Experts of a small language model: 569M tokens.
Below are experts of layer 5 (counted from 0) of a mixture-of-experts language model. Rows are named up (a neuron's input weights, with its number), down (a neuron's output weights, with its number) and show model dimensions 0-127. Each number is 200 + 40 x the weight over its row's rms, rounded and kept within 0 to 999.
Before each expert's rows: a language model's description of what the expert responds to; "mostly gets" lists some tokens that are sent to it at least half of the time. This comes from a sample of Wikipedia text that the model never trained on.

# expert 14
What it handles: Line breaks and openers. Line breaks after sentences or section headings, and opening quotation marks starting a quoted sentence, as in said "The film…".
mostly gets: " \"", " '", " “", "—", " When", " mis"
up1,217,135,261,198,149,209,238,171,207,216,208,187,182,164,246,219,147,196,201,201,209,215,254,181,275,145,202,128,234,189,221,159,221,133,103,255,255,217,193,236,185,172,212,152,139,211,254,128,205,243,247,291,153,224,136,162,220,141,259,212,189,258,237,251,201,185,207,218,210,153,236,246,198,160,188,250,223,179,168,220,150,244,226,154,149,225,213,198,178,247,296,218,212,201,148,222,150,155,187,194,238,221,165,180,139,151,217,240,233,131,212,161,247,172,195,171,261,176,204,203,159,235,201,285,239,188,127,157
down1,232,241,199,176,217,139,197,197,298,165,111,210,223,185,123,184,206,261,230,123,227,167,132,203,104,163,176,209,142,258,174,182,186,194,213,200,204,163,124,221,200,237,257,188,289,210,198,183,191,249,120,180,236,179,188,225,183,228,93,136,171,211,198,177,170,148,275,222,228,193,207,193,203,179,114,211,167,172,142,198,204,181,201,195,235,196,162,248,230,197,152,203,191,228,275,203,270,216,170,206,236,300,195,223,227,278,167,232,169,266,214,194,151,254,215,201,145,201,200,171,210,217,179,190,186,176,192,247

# expert 58
What it handles: Surname and place endings. Final pieces of surnames and place names, such as ton, ville, ford, ley, en, ie (Larkin, Pillen, Bartley, Bushfield).
mostly gets: "ville", "wich", "ington", "ton", "mingham", "stone"
up2,226,187,167,197,130,202,263,266,164,257,175,175,158,134,257,175,170,176,185,216,205,220,191,245,200,224,226,118,213,170,128,180,158,193,108,200,152,207,189,213,197,182,184,180,238,238,236,155,212,206,242,218,153,146,191,192,179,187,162,206,201,147,230,143,202,224,184,136,158,201,239,202,224,265,166,286,219,111,206,184,158,192,226,190,288,230,186,250,241,278,264,215,197,151,236,243,163,136,212,165,261,277,196,246,193,200,209,149,138,234,233,155,228,187,186,143,230,308,192,195,241,224,251,196,221,260,232,216
down2,189,174,217,234,153,216,279,165,223,147,119,227,205,146,139,208,263,144,237,223,172,169,224,233,204,181,215,314,312,216,234,155,202,171,192,181,161,189,266,101,161,222,170,282,189,179,288,214,223,169,201,159,160,174,189,233,225,171,205,179,174,234,202,217,194,139,149,193,240,236,124,190,178,162,151,170,236,183,162,265,263,218,162,302,160,187,183,176,251,171,151,210,220,178,174,205,221,187,153,249,223,165,210,190,155,150,170,241,204,177,197,179,226,150,215,209,158,197,188,214,180,159,171,237,163,163,214,126

# expert 60
What it handles: Name-initial capital letter. A lone capital letter starting a word split into pieces, often a surname at paragraph start, e.g. S-choonmaker, H-orsman, G-esta.
mostly gets: " C", " V", " B", " P", " M", " D"
up1,282,163,163,186,239,199,155,295,220,125,184,200,238,223,218,129,188,210,165,217,232,233,186,203,251,172,143,218,158,248,146,202,266,169,164,192,206,253,231,212,151,236,154,233,204,233,202,320,175,248,141,220,206,207,163,125,130,159,155,200,195,207,181,142,194,161,249,164,240,166,291,250,169,172,231,223,225,221,255,196,226,192,198,264,147,166,194,246,200,198,284,205,171,200,194,129,186,191,174,189,181,179,207,219,206,120,106,285,191,179,166,201,235,195,258,196,225,197,236,240,177,244,190,236,220,228,203,160
down1,212,251,175,178,224,205,253,185,267,161,130,147,249,257,151,231,171,193,82,196,158,159,152,163,210,176,215,271,180,241,239,189,269,175,198,203,255,173,260,166,160,263,208,221,220,202,250,169,208,130,227,197,247,223,189,190,175,224,179,235,166,246,206,257,180,137,196,157,227,230,217,229,261,190,140,194,198,193,216,139,116,202,145,240,189,198,229,226,253,167,243,205,249,174,182,160,195,197,180,221,210,176,223,190,196,125,135,263,208,155,290,173,266,204,137,239,194,90,242,231,205,175,235,184,179,184,236,179

# expert 1
What it handles: Noun-ending suffixes. Word-final suffix pieces, mostly plural or possessive s, plus ing, ation, ment, ions, ness, as in costs, assets, assassinations.
mostly gets: "s", "ment", "ments", "ction", " rights", "ibility"
up1,237,215,301,183,203,123,268,209,197,152,230,234,215,195,166,225,172,157,232,155,235,166,173,100,221,202,220,224,228,191,204,205,224,197,196,162,179,133,231,175,178,156,248,159,228,191,235,260,239,134,180,155,211,217,198,180,176,216,229,142,163,204,231,170,95,226,190,148,241,217,188,195,294,180,204,202,218,184,124,211,164,178,243,157,156,214,225,165,196,148,171,253,207,136,185,215,165,175,242,215,296,257,237,221,210,264,204,264,178,220,257,185,118,244,242,153,226,158,203,202,242,264,198,126,200,190,142,252
down1,171,267,206,196,229,202,206,163,266,161,182,176,208,216,179,201,276,230,236,210,165,214,234,214,211,191,169,168,164,151,153,176,289,148,221,125,181,219,193,183,244,222,196,265,215,222,148,230,196,235,182,231,257,128,183,185,242,306,104,158,263,202,196,213,151,252,163,213,208,197,198,232,245,227,237,161,194,149,189,211,290,254,234,215,145,177,169,137,158,202,230,200,143,145,159,270,179,219,264,198,203,216,146,194,157,200,188,195,162,124,120,173,165,222,168,196,151,222,177,194,223,238,211,246,214,263,137,277

# expert 3
What it handles: Word-final plural/name endings. Short word-final suffix pieces ending in s or a vowel, mostly in foreign names and plurals: Bol-es-ławiec, Br-uns-wick, tomato-es, Martí-ne-z.
mostly gets: "ras", "as", "ques", "ris", "is", "uns"
up12,197,167,197,229,206,142,170,174,203,167,242,176,241,261,254,174,121,203,228,248,162,258,252,261,208,179,145,205,147,241,145,190,193,197,148,277,172,192,238,238,176,151,204,207,151,219,224,202,285,171,267,195,250,273,142,240,114,146,174,167,133,203,236,199,203,207,181,159,216,120,205,202,214,208,168,168,224,253,182,174,222,204,225,249,190,193,193,216,157,257,198,243,237,237,223,245,183,211,287,181,228,156,212,198,111,175,144,120,162,151,182,234,184,232,261,245,171,189,243,113,264,217,221,150,183,218,212,200
down12,196,232,264,113,257,118,118,188,207,235,176,198,268,166,214,223,142,267,202,251,166,253,246,216,227,147,153,256,207,132,208,233,308,239,199,245,183,273,147,202,183,208,181,210,208,193,224,181,192,206,196,224,188,196,141,164,199,279,109,203,235,216,196,188,212,161,223,154,203,207,147,216,140,226,242,162,148,199,250,129,161,128,195,249,194,240,211,169,175,162,161,271,199,286,182,251,158,179,230,209,164,207,228,204,184,117,240,154,223,250,188,228,228,246,216,203,233,202,228,204,243,199,221,199,143,211,171,197

# expert 32
What it handles: Word-final suffix pieces. Final pieces completing words and names, especially -ar (Hyderabad-style place names, laminar, nuclear), plus County, Bridge, Airport, Singh.
mostly gets: "atory", " Singh", " County", "aria", " Bridge", " Airport"
up1,254,137,161,255,232,164,158,213,162,294,175,175,306,175,259,210,179,168,151,245,173,223,189,234,216,157,274,188,271,182,160,152,180,160,140,194,123,167,195,221,276,192,253,194,181,154,132,257,179,239,201,190,251,247,229,202,196,186,210,146,212,215,219,169,180,218,166,168,186,200,156,242,156,204,267,156,206,197,204,152,174,256,268,165,124,187,244,246,177,225,189,234,221,185,216,204,222,259,158,198,246,201,176,224,198,232,235,225,180,188,155,174,119,190,254,243,276,96,220,199,245,184,197,169,179,218,139,202
down1,218,227,240,280,254,260,180,185,163,200,211,184,152,223,242,253,205,229,156,197,163,210,205,234,214,259,161,105,281,227,219,227,178,213,205,211,235,166,177,242,90,292,187,179,152,172,229,148,222,214,149,218,214,295,181,256,256,237,199,215,245,154,127,239,225,268,153,160,95,222,186,178,193,211,204,247,145,169,180,181,186,197,213,234,201,205,226,206,198,162,154,244,260,191,240,143,165,194,227,200,184,190,203,185,220,158,259,196,151,166,265,164,171,131,221,268,174,165,206,215,242,175,139,175,198,224,198,140

# expert 8
What it handles: Foreign name pieces. Word-piece endings inside non-English proper names, especially Slavic, Turkish, South Asian ones: -k, -z, -ić, -ski, -aj.
mostly gets: "č", "za", "ić", "ı", "ika", "ki"
up1,195,150,247,104,196,231,219,199,192,220,211,180,221,277,161,219,191,149,230,147,224,233,197,190,161,211,218,82,206,229,204,184,195,268,222,118,209,193,239,216,195,182,237,149,246,257,133,197,237,280,209,282,225,252,217,154,200,185,208,163,227,219,200,192,246,187,202,242,265,264,234,172,234,264,178,156,211,205,208,187,255,176,107,165,240,218,223,204,213,233,201,213,246,195,152,197,124,165,182,75,158,240,260,209,249,201,153,174,245,186,169,194,213,165,206,205,251,145,120,203,215,221,173,207,162,151,234,170
down1,158,135,161,243,253,229,182,172,211,205,154,160,207,148,217,205,276,344,212,199,192,226,228,134,169,177,154,231,223,293,205,242,191,205,136,166,207,147,84,177,218,206,202,208,151,141,231,240,159,199,236,175,174,183,166,226,152,173,150,220,162,202,233,206,185,259,231,217,266,226,190,238,197,219,233,280,193,236,207,184,206,154,232,150,163,280,220,188,165,205,196,197,220,219,237,222,161,228,221,283,215,143,126,158,219,168,287,201,215,156,197,228,172,227,196,133,150,233,177,203,176,269,154,193,217,211,186,200

# expert 45
What it handles: Initial capital of names. Single capital letter starting a split proper name, often foreign personal or place names in lists or tables: A-jmer, S-ain, K-urt, I-shihara.
mostly gets: " U", " O", " E", " N", " J", " A"
up1,275,141,210,129,266,234,267,190,201,162,207,200,174,184,217,79,217,194,142,203,199,199,200,163,225,180,204,167,253,236,205,220,148,162,270,148,225,225,187,170,230,216,291,175,205,159,271,157,228,196,176,194,133,159,169,219,215,262,166,230,206,168,231,175,265,200,180,206,225,187,213,215,175,158,287,271,256,212,247,225,130,90,172,183,143,147,156,185,184,260,167,210,209,204,204,214,220,197,243,225,243,207,207,206,173,224,223,164,175,98,172,245,186,198,182,216,237,152,182,200,226,255,164,245,155,134,230,168
down1,279,155,171,211,252,241,267,207,178,250,177,208,174,211,233,121,231,140,161,183,129,194,211,180,246,170,220,173,168,287,207,196,188,147,187,171,198,160,183,219,206,164,310,178,118,197,182,205,255,177,180,200,165,197,196,234,220,232,217,110,225,223,185,170,227,162,170,170,189,294,196,191,234,194,239,200,272,171,181,216,174,90,201,178,201,202,196,154,266,230,248,178,172,222,160,166,186,242,157,231,202,249,170,164,223,195,181,208,279,218,142,275,185,220,193,259,230,216,245,132,222,185,153,185,163,126,152,269

# expert 17
What it handles: Word-initial consonant clusters. Opening consonant pieces of lowercase words, such as str, pl, cr, fl, and single c, d, g, often followed by vowel-led endings.
mostly gets: "pl", " pl", " sl", " cr", " rel", " fl"
up0,209,193,155,241,209,204,210,215,226,249,197,204,277,193,174,197,250,244,134,182,213,224,155,153,217,176,197,257,233,142,184,204,261,205,243,138,183,216,228,191,182,276,276,207,165,156,215,118,186,184,159,251,248,193,268,271,243,200,190,196,200,207,219,138,141,163,220,239,175,162,237,225,221,173,165,163,231,194,192,160,196,83,204,258,163,136,190,177,208,164,183,192,242,225,273,200,242,189,167,228,266,154,220,103,192,201,222,295,251,195,170,154,114,156,208,152,227,211,233,186,179,144,182,190,156,205,285,209
down0,151,167,183,209,255,132,152,252,198,170,178,123,172,253,211,174,240,258,264,165,256,237,205,121,262,256,167,158,196,206,227,189,228,251,212,224,214,168,234,137,163,216,155,194,170,216,175,178,189,189,216,158,260,218,234,152,203,146,276,250,201,181,207,232,202,242,163,182,139,227,167,273,218,159,267,191,248,183,220,196,171,238,224,187,263,192,172,212,257,188,162,167,220,218,250,192,267,224,153,220,167,129,149,281,179,164,157,224,220,265,232,205,209,287,227,245,124,150,157,209,217,239,263,246,192,231,200,155

# expert 25
What it handles: Proper-name openings. Capitalized first pieces of proper names of places and people, often in lists or tables, such as Cl(ovis), Sal(amanca), Ber(gh).
mostly gets: " Ar", " Har", " Le", " Ad", " Az", " Ol"
up0,205,266,266,189,160,233,143,191,145,219,164,175,190,231,153,179,228,207,190,203,208,177,275,167,215,215,233,175,190,227,276,173,173,160,217,218,183,308,190,204,163,209,192,129,190,255,194,249,235,212,173,208,190,216,160,262,157,181,215,247,295,124,168,254,221,209,248,188,269,263,211,175,209,158,232,232,201,211,178,199,221,98,203,291,224,200,233,155,183,223,185,240,182,221,137,80,128,194,151,179,278,237,202,194,235,165,215,216,242,189,111,220,168,223,247,158,193,190,148,220,213,175,163,236,219,191,204,241
down0,225,264,222,139,215,177,161,171,199,197,201,188,190,279,188,148,143,212,203,182,220,248,271,190,237,237,191,248,161,296,252,212,198,221,194,216,56,246,250,195,215,190,209,171,211,255,248,192,263,272,167,223,220,227,224,233,237,193,189,242,162,145,165,217,247,183,212,227,170,284,120,160,211,246,261,186,214,180,216,126,220,113,150,189,190,214,215,218,160,221,203,191,145,237,210,231,173,141,119,199,165,215,174,182,191,214,176,264,252,194,126,259,157,207,210,118,190,197,147,192,184,160,194,226,209,169,200,233

# expert 61
What it handles: Plural nouns in prose. Plural nouns and plural endings in general prose, often after quantifiers or modals, such as tornadoes, descendants, members, people, structures.
mostly gets: "ants", " members", " players", " people", " often", " students"
up1,178,203,246,132,191,193,140,176,246,155,159,254,266,279,231,196,150,246,182,257,211,203,212,210,214,147,209,189,205,162,190,188,189,189,188,172,224,217,204,223,130,191,223,255,250,178,146,193,207,152,101,287,151,213,150,158,225,77,203,195,140,221,203,191,162,235,221,182,214,165,257,194,216,237,131,144,327,210,233,215,149,199,208,174,167,245,233,206,294,229,149,242,234,176,250,117,258,154,170,215,202,203,265,209,139,212,269,174,166,217,204,203,228,208,209,213,178,229,223,206,215,165,211,166,215,186,187,204
down1,192,167,215,226,177,133,195,179,195,240,185,190,233,216,257,266,146,224,199,269,234,285,182,174,152,164,182,155,217,237,221,235,270,190,235,196,155,176,190,201,193,227,191,167,202,147,216,185,216,248,198,222,221,243,171,158,162,205,164,191,209,188,106,235,273,192,174,273,172,165,278,178,174,218,346,240,144,187,208,245,169,214,189,237,214,236,191,232,191,240,231,140,200,207,185,167,163,159,176,260,232,191,183,160,232,228,235,198,130,242,205,220,203,213,311,233,236,146,273,238,226,187,190,185,203,74,202,188

# expert 29
What it handles: Mid-word consonant pieces. Single consonant pieces such as l, b, m, f, ph inside compounds or after hyphens, as in over-l-ap, E-mb-edded, triple-f-in.
mostly gets: "l", "b", "ph", "f", "p", " ab"
up0,186,262,247,230,187,152,243,235,251,223,142,223,187,171,250,180,169,93,232,190,213,222,244,203,217,194,160,237,150,135,147,197,203,191,135,157,213,130,250,115,253,267,219,173,160,142,83,231,168,181,196,212,249,181,241,157,149,164,229,147,205,200,143,207,168,158,164,138,159,209,209,173,231,274,206,219,223,218,180,186,266,163,217,304,197,165,154,148,217,193,226,171,218,220,210,184,191,251,276,239,187,198,261,163,196,181,212,259,195,146,167,170,175,236,222,265,230,236,218,215,240,251,189,198,221,214,231,173
down0,146,219,225,176,267,231,210,164,204,197,165,179,264,205,166,176,239,209,226,215,251,229,169,186,175,201,156,176,204,203,216,237,151,146,200,148,229,228,229,214,217,169,231,187,202,196,197,218,169,196,179,150,154,204,168,146,193,228,208,156,199,265,170,161,245,127,294,187,200,144,303,160,204,288,213,215,204,144,276,161,181,249,133,225,237,194,193,194,186,255,237,250,172,214,241,167,211,176,152,175,148,253,190,202,171,168,228,187,197,210,147,159,227,173,136,61,228,171,245,179,184,255,93,214,160,160,137,253

# expert 34
What it handles: Proper-name title words. Capitalized words inside institution, place and event names, such as United, World War, American League, University, New York.
mostly gets: " United", " World", " War", " York", " European", " University"
up13,201,240,180,235,293,272,199,212,270,136,137,121,203,250,200,265,284,184,170,176,223,234,213,244,168,213,196,213,143,203,199,218,166,199,166,254,200,193,266,181,279,276,173,207,154,237,231,184,208,163,175,178,198,252,167,173,157,178,153,184,181,281,196,167,115,167,149,145,232,212,183,209,162,141,240,185,236,249,179,204,231,158,174,130,248,215,238,195,218,259,85,233,265,185,146,228,195,213,220,218,213,151,181,243,179,189,207,226,147,219,147,174,240,264,186,217,172,228,230,241,132,157,181,222,207,205,194,172
down13,178,214,174,173,140,226,221,192,165,245,200,184,258,161,146,124,172,252,237,223,176,165,202,227,199,205,219,232,207,244,182,158,236,209,193,151,193,304,191,250,155,230,203,238,134,181,209,179,240,161,173,220,252,204,162,243,254,106,223,195,102,195,166,241,158,237,180,182,273,163,158,149,224,214,185,117,150,196,183,263,223,178,210,233,156,247,114,197,203,159,267,177,182,193,207,228,180,230,194,130,267,303,219,176,153,200,236,230,224,179,222,209,225,221,227,215,212,258,287,184,166,165,213,184,138,234,193,132

# expert 57
What it handles: Mid-word syllable pieces. Middle syllable pieces of longer words such as on, er, ter, per, plus spaces before years after commas: M-on-te, postp-on-ed, char-ter.
mostly gets: "per", "com", "ron", "ex", "our", "air"
up1,190,184,232,146,160,225,171,229,225,151,173,146,168,159,220,155,147,192,256,209,153,257,142,216,215,169,99,176,236,214,229,240,230,211,214,281,175,217,184,254,194,177,207,195,236,200,207,194,141,227,233,213,123,207,166,251,185,184,184,184,187,246,157,238,155,221,178,211,198,148,280,211,219,159,220,174,244,138,291,258,198,154,162,277,133,207,228,129,267,176,322,264,205,175,275,212,186,183,242,179,213,160,166,201,219,190,166,235,238,139,196,183,181,197,159,251,199,218,238,146,171,209,139,227,220,173,237,262
down1,128,155,214,115,192,201,139,159,114,179,129,269,210,227,181,102,190,208,179,221,238,177,244,147,214,269,214,210,207,168,162,198,235,200,283,94,271,228,193,206,186,191,164,150,197,262,215,235,170,235,182,176,243,156,164,219,219,224,231,200,269,262,195,185,151,148,225,189,176,239,182,173,176,214,256,188,153,210,245,240,150,247,214,193,209,178,164,210,312,193,183,191,242,187,120,173,166,197,200,219,256,234,240,222,155,108,209,185,165,164,213,223,235,243,230,196,177,199,201,274,159,156,188,186,181,248,202,203

# expert 55
What it handles: Taxonomic and odd fragments. Endings of Latin genus and species names (Lampropeltis, Atteria), byte-level characters, phonetic symbols, and scattered stray tokens in unusual text.
mostly gets: "½", "ː", " \\", " Saf", " Squadron", "    "
up1,271,195,255,216,212,199,116,255,278,172,180,181,118,217,248,237,184,158,231,154,172,170,201,238,260,204,142,179,135,178,232,199,190,215,129,227,202,145,202,230,142,100,249,182,160,241,238,189,224,218,187,130,202,193,206,192,211,181,158,216,164,196,262,197,203,222,228,148,256,131,166,217,227,165,141,186,203,155,232,233,216,250,210,127,185,287,169,234,215,233,225,266,231,231,214,234,142,246,202,222,228,165,187,183,249,244,191,155,210,229,184,120,185,231,124,205,220,215,162,169,217,246,178,228,269,197,119,258
down1,215,166,214,214,190,179,188,149,174,204,179,112,207,251,120,262,168,145,327,177,160,194,241,206,242,208,211,220,188,230,248,225,315,127,202,197,234,196,268,171,156,241,249,187,234,192,136,223,212,209,148,223,174,258,207,167,236,215,230,271,229,251,186,193,132,201,154,278,215,210,185,216,268,218,221,137,230,206,198,184,187,133,219,251,196,152,226,204,195,243,257,136,175,205,247,192,209,234,222,142,246,186,245,114,232,195,204,178,211,181,213,222,144,179,129,185,210,158,208,155,267,228,200,164,199,219,261,196

# expert 62
What it handles: Entertainment title words. Capitalized words inside song, film and TV titles and award categories, like If You Could, Your Love, Best, Film, Music.
mostly gets: " Film", " Music", " music", " Best", " Episode", " Nominated"
up0,195,209,150,227,176,141,243,169,175,208,189,184,183,185,207,258,173,155,198,245,175,155,142,193,209,257,214,235,218,170,186,191,217,242,189,206,310,178,203,297,163,191,247,184,175,173,171,230,208,90,138,265,244,149,171,171,239,208,202,158,302,198,227,300,211,189,172,263,200,206,167,194,251,103,157,169,241,218,250,241,248,190,148,203,170,175,255,184,152,159,238,169,183,219,244,220,148,247,169,155,199,184,218,218,154,138,229,260,242,227,244,182,176,210,194,210,160,158,173,227,214,212,181,208,290,126,210,176
down0,254,200,261,234,283,216,206,214,193,210,187,238,167,144,237,191,257,197,264,157,234,193,210,249,294,192,230,207,257,129,190,202,253,159,200,243,199,185,183,180,210,249,209,204,218,149,174,167,203,188,145,153,169,201,153,169,110,119,164,192,257,160,249,254,217,217,247,186,224,166,211,251,129,217,178,252,182,213,147,199,182,226,155,231,116,288,199,237,138,171,146,168,289,209,207,255,234,219,130,203,233,249,189,193,165,211,224,226,205,184,223,212,164,210,153,191,257,174,231,138,173,156,103,206,251,222,172,189